Experts of a small language model: 8 layers, 48.3M parameters.
Below are experts of layer 2 (counted from 0) of a mixture-of-experts language model. Rows are named router (the router's row for the expert), up (a neuron's input weights, with its number), down (a neuron's output weights, with its number) and show model dimensions 0-127. Each number is 128 + 32 x the weight over its row's rms, rounded and kept within 0 to 255.
After each expert's rows: a language model's description of what the expert responds to; "mostly gets" lists some tokens that are sent to it at least half of the time. This comes from a sample of Wikipedia text that the model never trained on.

# expert 21
router [ 79 116 107 127 155 149 168  95  95 163 137 111  66 118 151 126 124  97 135 147 130 193 122 105 104  71 148 156  82  91  84 146 118  77 171 107 145 149 104 201 193  99 122 201 101  86 192 119  92 137 123 156 122 132 165 132  56 156 172 167 144  89  39 129  90  82  86 174 141 104 107 115  81 164 168 118 176 137 169  88 163 120 158 125  92 125 171 118 120 106  86  77 129 148 179 157 124 113 112 144  88 134 128 206 148 107 117 139 105 115 185 128 124  85 120 117 116  82 121 135  63 127 159 117 142 157 173 135]
up57 [122 120 153 149 141 146 112 141 109 132 152 102 153 120 166 154 158 139 136 153  81 143 146  60 189  77 126 193 105 140 132 148 110  54  86 105 186 164 118 125 130 159 114 156 122 181  98 217 118 146 157 131 140 108 132 108  74 112 185 134 148 151 164 129 119 145 101 108 213  99 137  70 143 109  89 119 136  95 159 158 127 125 105 107  70 156 112 138  93 122  95 111 162 125 144 149 124  95 126 164  80  99 125 114 160  89 117 142  69 135  74 111 148 111  99  83 127 153 134 146  92 122 152 166  96 179 142 156]
down57 [136  90 103 167 182 132 134  82 127 104 171  72  95 132 137 136 138 121 130  79  87 128 170 113  84 112 136 151 110 143 174 138 124 100 120 139 126 140  89  98 106 161 164 157 108 154 111 212 113 125 100  97 180  60  66 157 101 188 176 164 154 153 225 160 102 166 171 181 129 157 124  79 143 128 152 141  85  87 135 103 116 143  97  40 120 110 139 131 129 116 105 127 134 156 162 167 166 137 156 146 117 129  74 133 155 104 170 107 118 102 124 141 197 146  88 125 112  92 157 144 131 143 121 152 106 119 146 176]
Column separators and line breaks in numeric Wikipedia tables, also sentence-final periods and some nouns like public, there, media, country.
mostly gets: " There", " latter", " further", " public", " media", " there"

# expert 54
router [105 110 137 153 135 187 184  83 157  96 177  85  83  57  98 132 137 118 144 143 112 151 121  85 102 138 151 151 134 108 116  93 147 124 183 152 141 194  85 150 131 136 210 148 131 115 136  80 140  86 141  72  89 117 130 106 116  91 100 146 120 129  89 116  98 115 149 134 117  79 122 166  88 132 154 108 109 143 126 130 133 121  58  83 108 118 156 157 128 116  99 114 121 131 140  50 153  25 168 157  95 151 129 166 136  61 157 132  47 100 123 109 125 147  79  95 202 120 119 141 121 159 151 117 107 141 130 135]
up3 [122 132 139 188 166 128 174 154 149  91 134 165  99 120  86 145 131 129 115 141  82 165 159 129 154 107  78 117 113 154 166 103  73 107 183  80 117 190 146 205 115 104 174  90  89 100  73 125 166 162 118 141 163 122 224 120  96  98 161  92 100 119 132 166 161 143 149  93 154 169 153 130 148 119 108  49 157  89 103 101 119 104 128 172 102 115 136 147 167 132  89 134  97 132 118 111 129 121 146 137 133 135  83 169 103  98 101 144 132  64 150 115 163 181 101 144 177  88 132 153 119 163  49 140 140 124 163  56]
down3 [ 82 106 105 137 136 112 113 158 165  89  96 150 117  90 128 111 110 162 180 145 152 118 162 123  84 126  58  72 136 154 140 110  85 163 161 160 200 132 141 111 148 146 135 126 157 148 107 180 154 155 103 203 136 112 132  24 121 107 129 130  93  92 113  81  71  99  95 173  89  71 126 131  87 121 198 106 187 106 102 162 164 147 162 185 102 166 129  58 108 109  50  96 179 109 123 151 158  75 125 156 114 148 102  86 118 152 129 144 120 123 118 130 144 103 106 123 118 168 145 149 151 131 173 124  63 156 166 115]
Common nouns right after the, a or his, often before of, such as part, number, city, population, order, addition.
mostly gets: " part", " city", " number", " area", " population", " son"

# expert 40
router [129 119 168  92 175 187 189  76 141  89 180  97  56  84 134 140 112 136 134 123 160  88 104  92 101 108 145 168 101 147 109  95 145 123 170 116 149 140  60 181 157 127 201 141  92 121 158 132  98 120 124  65 124 139 147 147  90 126 183 122 117 179  91 151 133 121 163 119 133 115 125 141  78 166 177 109 147 157 180 123 101 154 125 115  68  98 184 120 102 149  84  62 111 161 139 103 144  50 157  98  96 128  94 149 155 109 157  75  69 130 148 119 139 147  65 126 134 116  90  75 137 149 166 148 126 116 154 112]
up2 [162 144 120 149 149 141 202  98  94 128 120 113  71  93 142 159  76 106 103 136 142 115 103 112 174 165 150 140 105  79  67 108 166 123 103 157 125  76  70 180 174 102 119  46 135 127 148 139 137 123 107  77 102 142 105 187 117 150 165 137  96 166 101 104 131 122 143 131 108 121 137 206  98 158 176 136 113 190 123 168  62 115 133  48  80  73 136 105 145 164 134 135 138  96 114  87 132 126 143 140  57  90 146 157 115 144 136 104 153 120 105 108 133 145  95 172 138 140 144 127 123 159 152 133 106 105 158 188]
down2 [100 119  95 163 138  59  91 145 125 182 127 129 159  93 155 126 129 117 148 211  86 128 143 183 150 107  83 109 173  88 100 115 147  70 112 137 146 142 170 118 106  98 112 141 122  35 139 124 165 166 178 149 124 119 115 111 158 138  68 160 148 114 120 116 140 133 119 106 145 124 132 119 188  66 136 122 116 108 107  96 176 133 163 120 110 144  78 194 157 119 131 112 124 169 124 164 182 124  98 130 134 162 137 105 108 128 150 138 142 153 179 144  95 150 152 162 147 162 140 148  82  87 136  94 198 163 125  58]
Common nouns for works, groups and institutions after "the/a/his", e.g. film, series, team, tournament, band, school, album.
mostly gets: " film", " series", " game", " school", " company", " work"

# expert 35
router [ 87 108 136 106 149 106 230  92 147 140 173 112  79  58 106 156 139 159 117 114 154  95 107  82 114 153 156 154  67 117  87  93 105  99 198 169 153 136  97 140 160 113 172 162 148  91 131  78 108 156 158 110  88 154 165 113  36  92 132 135  81 153 106 164 165  87 112  85 156 132 137 176  80 153 158 157 124 174 122 114 125 153 116  78  73  55 146 151 130 128 102 101 115 158 156 127 153  68 145  64  65 121 134 162 134  92 134  95 106 170 129 112 119 123  87 100 187 113 148 117 118 202 208 125  95 142 160 116]
up1 [137  92  76 132 141 144 153 166  74 151 143 132 136 144 129 124 140 198 171 124  80 126 124  67 100 146 174 177 149  96  80 172  52 103 135 144 165 151 116 107 155  94 127 113 145 104 169  94 106  79 146 152 103 191 122  84  77 130 166 149  82 165 101  97 192 116 135 138  51 173 120 187 153 104 141 166 136 164 143 124 125 151 103 121  67 115 105 144 139 102 128 121 137  96  96  45 168 107  63 125 123 155 148 117 109 172 206 114 144  93 169 105 164 122 105  92 165 135 149 101 131 171 151 126 107 135 126  78]
down1 [135 145  86 123 146 152 142 149 148 128  86 115 185 122 119 126 113 145 113 111 127 160 150 105 173  96 106 113 137 159 220 158 134 166  85 176 132  97 133 124 121 132 234 116 142 130 141 129  83  69  79  95  61 124 140 142 108 127 143 149 132 114 179 186 133  84  73 138  98 177 120  93  82 206 138  83 100 162 118 165 119  97 102 108 160 156 137 182 167 178  66 151 116  68 155 145 133 136 141 134 152 129 160 134 160 144 107 166 198 117 128 109 119 119  83 135 124  98 187 115  69  87 189 184  90 117 141  73]
Generic nouns following an article or modifier in prose, such as system, development, processing, production, research, service; also slashes.
mostly gets: " system", " development", " air", " production", " research", " service"

# expert 15
router [ 83 117 128 138 142 136 165 131 135 119 181  82 106  66  95 190 147 127  95 125 135 128 125 118 118 126 164 156  93 143 105  89 142 122 150 136 138 140 150 176 124  85 191 151 133  87 138 129 134  98 110  58 121 131 148 128 129 145 192 158 121 170 108 143  90 125 141 134 141 134 164 117  78 156 160 125 165 127 191  95  86 152 140 131  70 135 144 151 138  92  79  32 183 156 120 156 115 106 144 145 119 131 115 160 136 117 115 144 113 192 133 121 121 153 111 160 115  86  77  56 118 202 114  87 115 103  66 123]
up1 [181 121 161 131  54 133 136 111  72 166 126  90 144 100 137  71 103 119 106 119 133 141  69 138 112 179  96 184 101 149 118  94 153 174  85 149 160  98  85 168 178 147 100 100 131 139 155 158 162 129 124 127 130 176 144 123  97 121 172  91 136 171  87 157 130  62 121 143  94  86 140 135 140 138 139 160 179 153  89 169 188 120  99 161  62  90  62 173 120 163 105 105 138  81 111 132  88 139  91 162 135  86 132 153 178 229 126 140 145 138 161 105 105 114 171 112  79  55 123 120  85 149 163 124 120 128 147 183]
down1 [120 157 165 105 130 113 101 155 143 105 133 164 133 135 122 105 116 215 104 149  83  56 102 132 118 131 180 139 180 127 110 110 143  82 124 116 155 118 134 110  43 116  87 163 237 157 180 110 144 135 168 182  83 115 142 144 136 113 121  72 110 147 113  75 146 152 150 168 132  97 162  71 113 164 153 144 103 110  95 104  69 178 103 167 127 189 107 167 179 106  82 135 158 125 156  88 137 151 146 103 101 152  92  63 160 147 124 136 144 128 123 109 146 108  83 160 153 156 123 121 125 154 104 118 126 113  89 116]
"and", "but", and pronouns mid-sentence, often subjects before was or had or objects after verbs, e.g. he, it, them, him.
mostly gets: " he", " He", " but", " it", " It", " they"

# expert 63
router [ 88  88 176 126 178 142 206  74 114 133 122 113  79 112 136 179 122 118  90 152 184 122 135  82 142 126 141 133  73 143  65  96 108  84 154 135 174  89  80 145 145 134 152 166 122 111 144  93  66 127 183 120 140 157 132 149  97 112 141 122 112 112  99 144 134 109 155  96 159 101 163 171  84 183 158 142 183 192 110 131 117 116 145  88 133  77 191 137 115  81 122  94 113 119 175 126 118 104 158 117  74 157 136 161 114 104 111  84 106 148 117 149  89 134 102 198 132 108 130 102 126 145 120 116 147 145 170 117]
up0 [122  71 130  89 187 170 208  92 113 131 105 177 142 100 144  75 132 137 147 126 135 164 122 103 187 120 128 165  80 130 140  91 201 167 153 120 142 131  53  91 152 155 112 141  55  74 185 110 128  99 102 125 103 160  95 130  91 107 141 178 164 116 136 104 118 111 122 137 150 147 156 134  61 132 156 117 114 133 194 152 124 150 152 143 116  87 106 174 122 131 119  85 143 123 112  84 131  95 135 140  83 161 148 176 107 134 144 162 144 117 180 114 135  88 145 150 113  42  57 130 112 177 106 128 164  36 138 124]
down0 [108  97 112 144 134 158  90 152  87 129  36  51 107 108 142 139 100  91 135 135 154  84 134 158  97 140 109 104 147  98 118  87 104 138 151 122  75 118 140 105 122 152  96 127 116 177 148 167 193 130 193 168 140 136 174 146 103 153 120 159 133 182 175 107 146 120 136 132 102 186 125  78 114 132  93 118 138 111  85 134  67 147  98  88 143 137 115 110 154 140 132  88  98 113  55 133 107 131  59 197 110 157 173 143 174 124 156  80 173 137 118 159 131 111 141  82  99  99 106 164 129 141 139 199 133 160 155 102]
Content nouns and adjectives naming a domain or attribute after an article, e.g. football, political, water, power, game, nervous, indie.
mostly gets: " football", " political", " water", " power", " ground", " human"

# expert 60
router [142  96 154 121 149  92 139 109 103 109 137  57  86  69 120 153 131 145  83 133 158  98  76 132 102 103 178 134 144  77 140 113 136 105 123 158 162 149 158 139 132 112 132 136 104 117 118 130  91 105 157 148 101 117 200 186 118 159 188  83 141 107  59 123 144 126 135 118 155  95 122 139 109 177 151 132 128 100 126 140 158 130 157 124 110 132 113 113 120 140 129  32 162 162 112 119 134 126 144 150  92 158 109 121 159 104  98 126 113 137 134 158 116 147 137 123 157  71  81 130  63 152 218 163 147 142  76 129]
up0 [181 115 154 114 111 105 149 168 103  98 171 150  75 137  93 138 142 178 203  87 120 100  94  86  96 150 114 127 142  69 130  95 125 116 158  74 107 134 133 118 136 124 184  78  94 179 125 153 123 103 165  86  55 131  82 203 138 128 131 135  82 123  71  71 141 190 126 175 149 162 104 179 131 118 107 178 152 129 177 107 150 168 151 129 134 107  98 135 131  96 109  96 134 218 153 103 166  71 151  96  92 163 112  85 152  97  88 128 120 192 108 159 122 127 115 145 124 128 132 132 105 177 155  89 152  93 117 141]
down0 [ 85  93  83 175 182 124 133 121  41  98 162 139  99 119 148 135  41 145 128 111 133 105 117 162 128 157 116  66 143 120 148 112 140 101  65 153 122 102 123 142 170 184 122 120 198 172 122 155 126 138 115 118 124 114 135 138 112 130 147 143 127 129 160 119 124 168  94  83 121 119  95 211 164 148 105 157 118  96 101  98  94 118 128 140 212  98 122  81 102 136 170 125  94 157 123 144 125 133 125 145  96 115 133 150 106 114  94  97 124 120 119 180  86 194  37 122 107  96 135  98 133  96 145 216  92 123 181  95]
Month names in dates like June 2024, plus the mid-word piece il in Motilin, Stabilization, Vigil, and some to.
mostly gets: " June", " May", " September", " October", " March", " July"

# expert 4
router [105  71 121 116 170 111  91 136 109  50 143 181  81 128 136 122 110 155  72 185 138 140 106 102 139  52 164 118 161 141 112  93 123  99 170 142 155 163 126 112 122 163 157 142 104 114 149 128 153 107 130 148 163 151 141 128 131 169 124 130 103 133  54 102 139  92  98  87 157 110 126 180 139 124 105 123 214 104 113 120 130 163 155  85 114 129 126 110 192 142 123  63 148 176 133 114 132  44  93 126 113 138 172 126 140 102  77  84 103 134 161 155 115  94 114 140 148 133 108 147  70 135 168 149  92 119 132 142]
up2 [ 81 188 119 138 166 120  87  91  83 111 103 110 121 172 124 121 163 192  95 185 114 171 124 119 133 103 116 141 133 115 117 123 108 140 110 103 174 200  56 108 114 146 149 102 117  92 104 147 180  69 139 105 139 125 141 166 133 122 149 106 151 144 135 145  71 140 167  91 106 167 119 144 100 192 172  84 102 153 153 105 105  96 122  89 127 123 132 172 132  93 197 114 108 115  81 154  92  84  89 134 202  82 132 174  69 141  93  83 154 157 214  75 145  74 181 132 180  63 128 141 144 109 119 160 117 136 110 138]
down2 [134 116 114 103 158  91  70 162 143  98 150  94 133 110 115 103 128 159 141 133 158  64  91  95  98 124 102 171  94  92 138 103 105 123 150 142 155 187 190 126  88 141 110 137 129 142 171 141  96 130 146 204 131 108 111 130 172 131 136 121 112 120  97  91 191  62 108 139 127 106  79 180 136 120 101 130 182 138 175  92 124 112 143 117  97 178 100 172 134 139  62 136 153 209 154 121 108 137  90  63 135  79  76 184 131 116 142 162 100 113  67 111 104 131  99 179 159 184 131 167  80 142 132 100 104  76 129 156]
Prepositions to, in, on, from, into after verbs, plus month names in dates and "born" after "was", e.g. "due to begin", "on October 28".
mostly gets: " to", " June", " May", " September", " October", " March"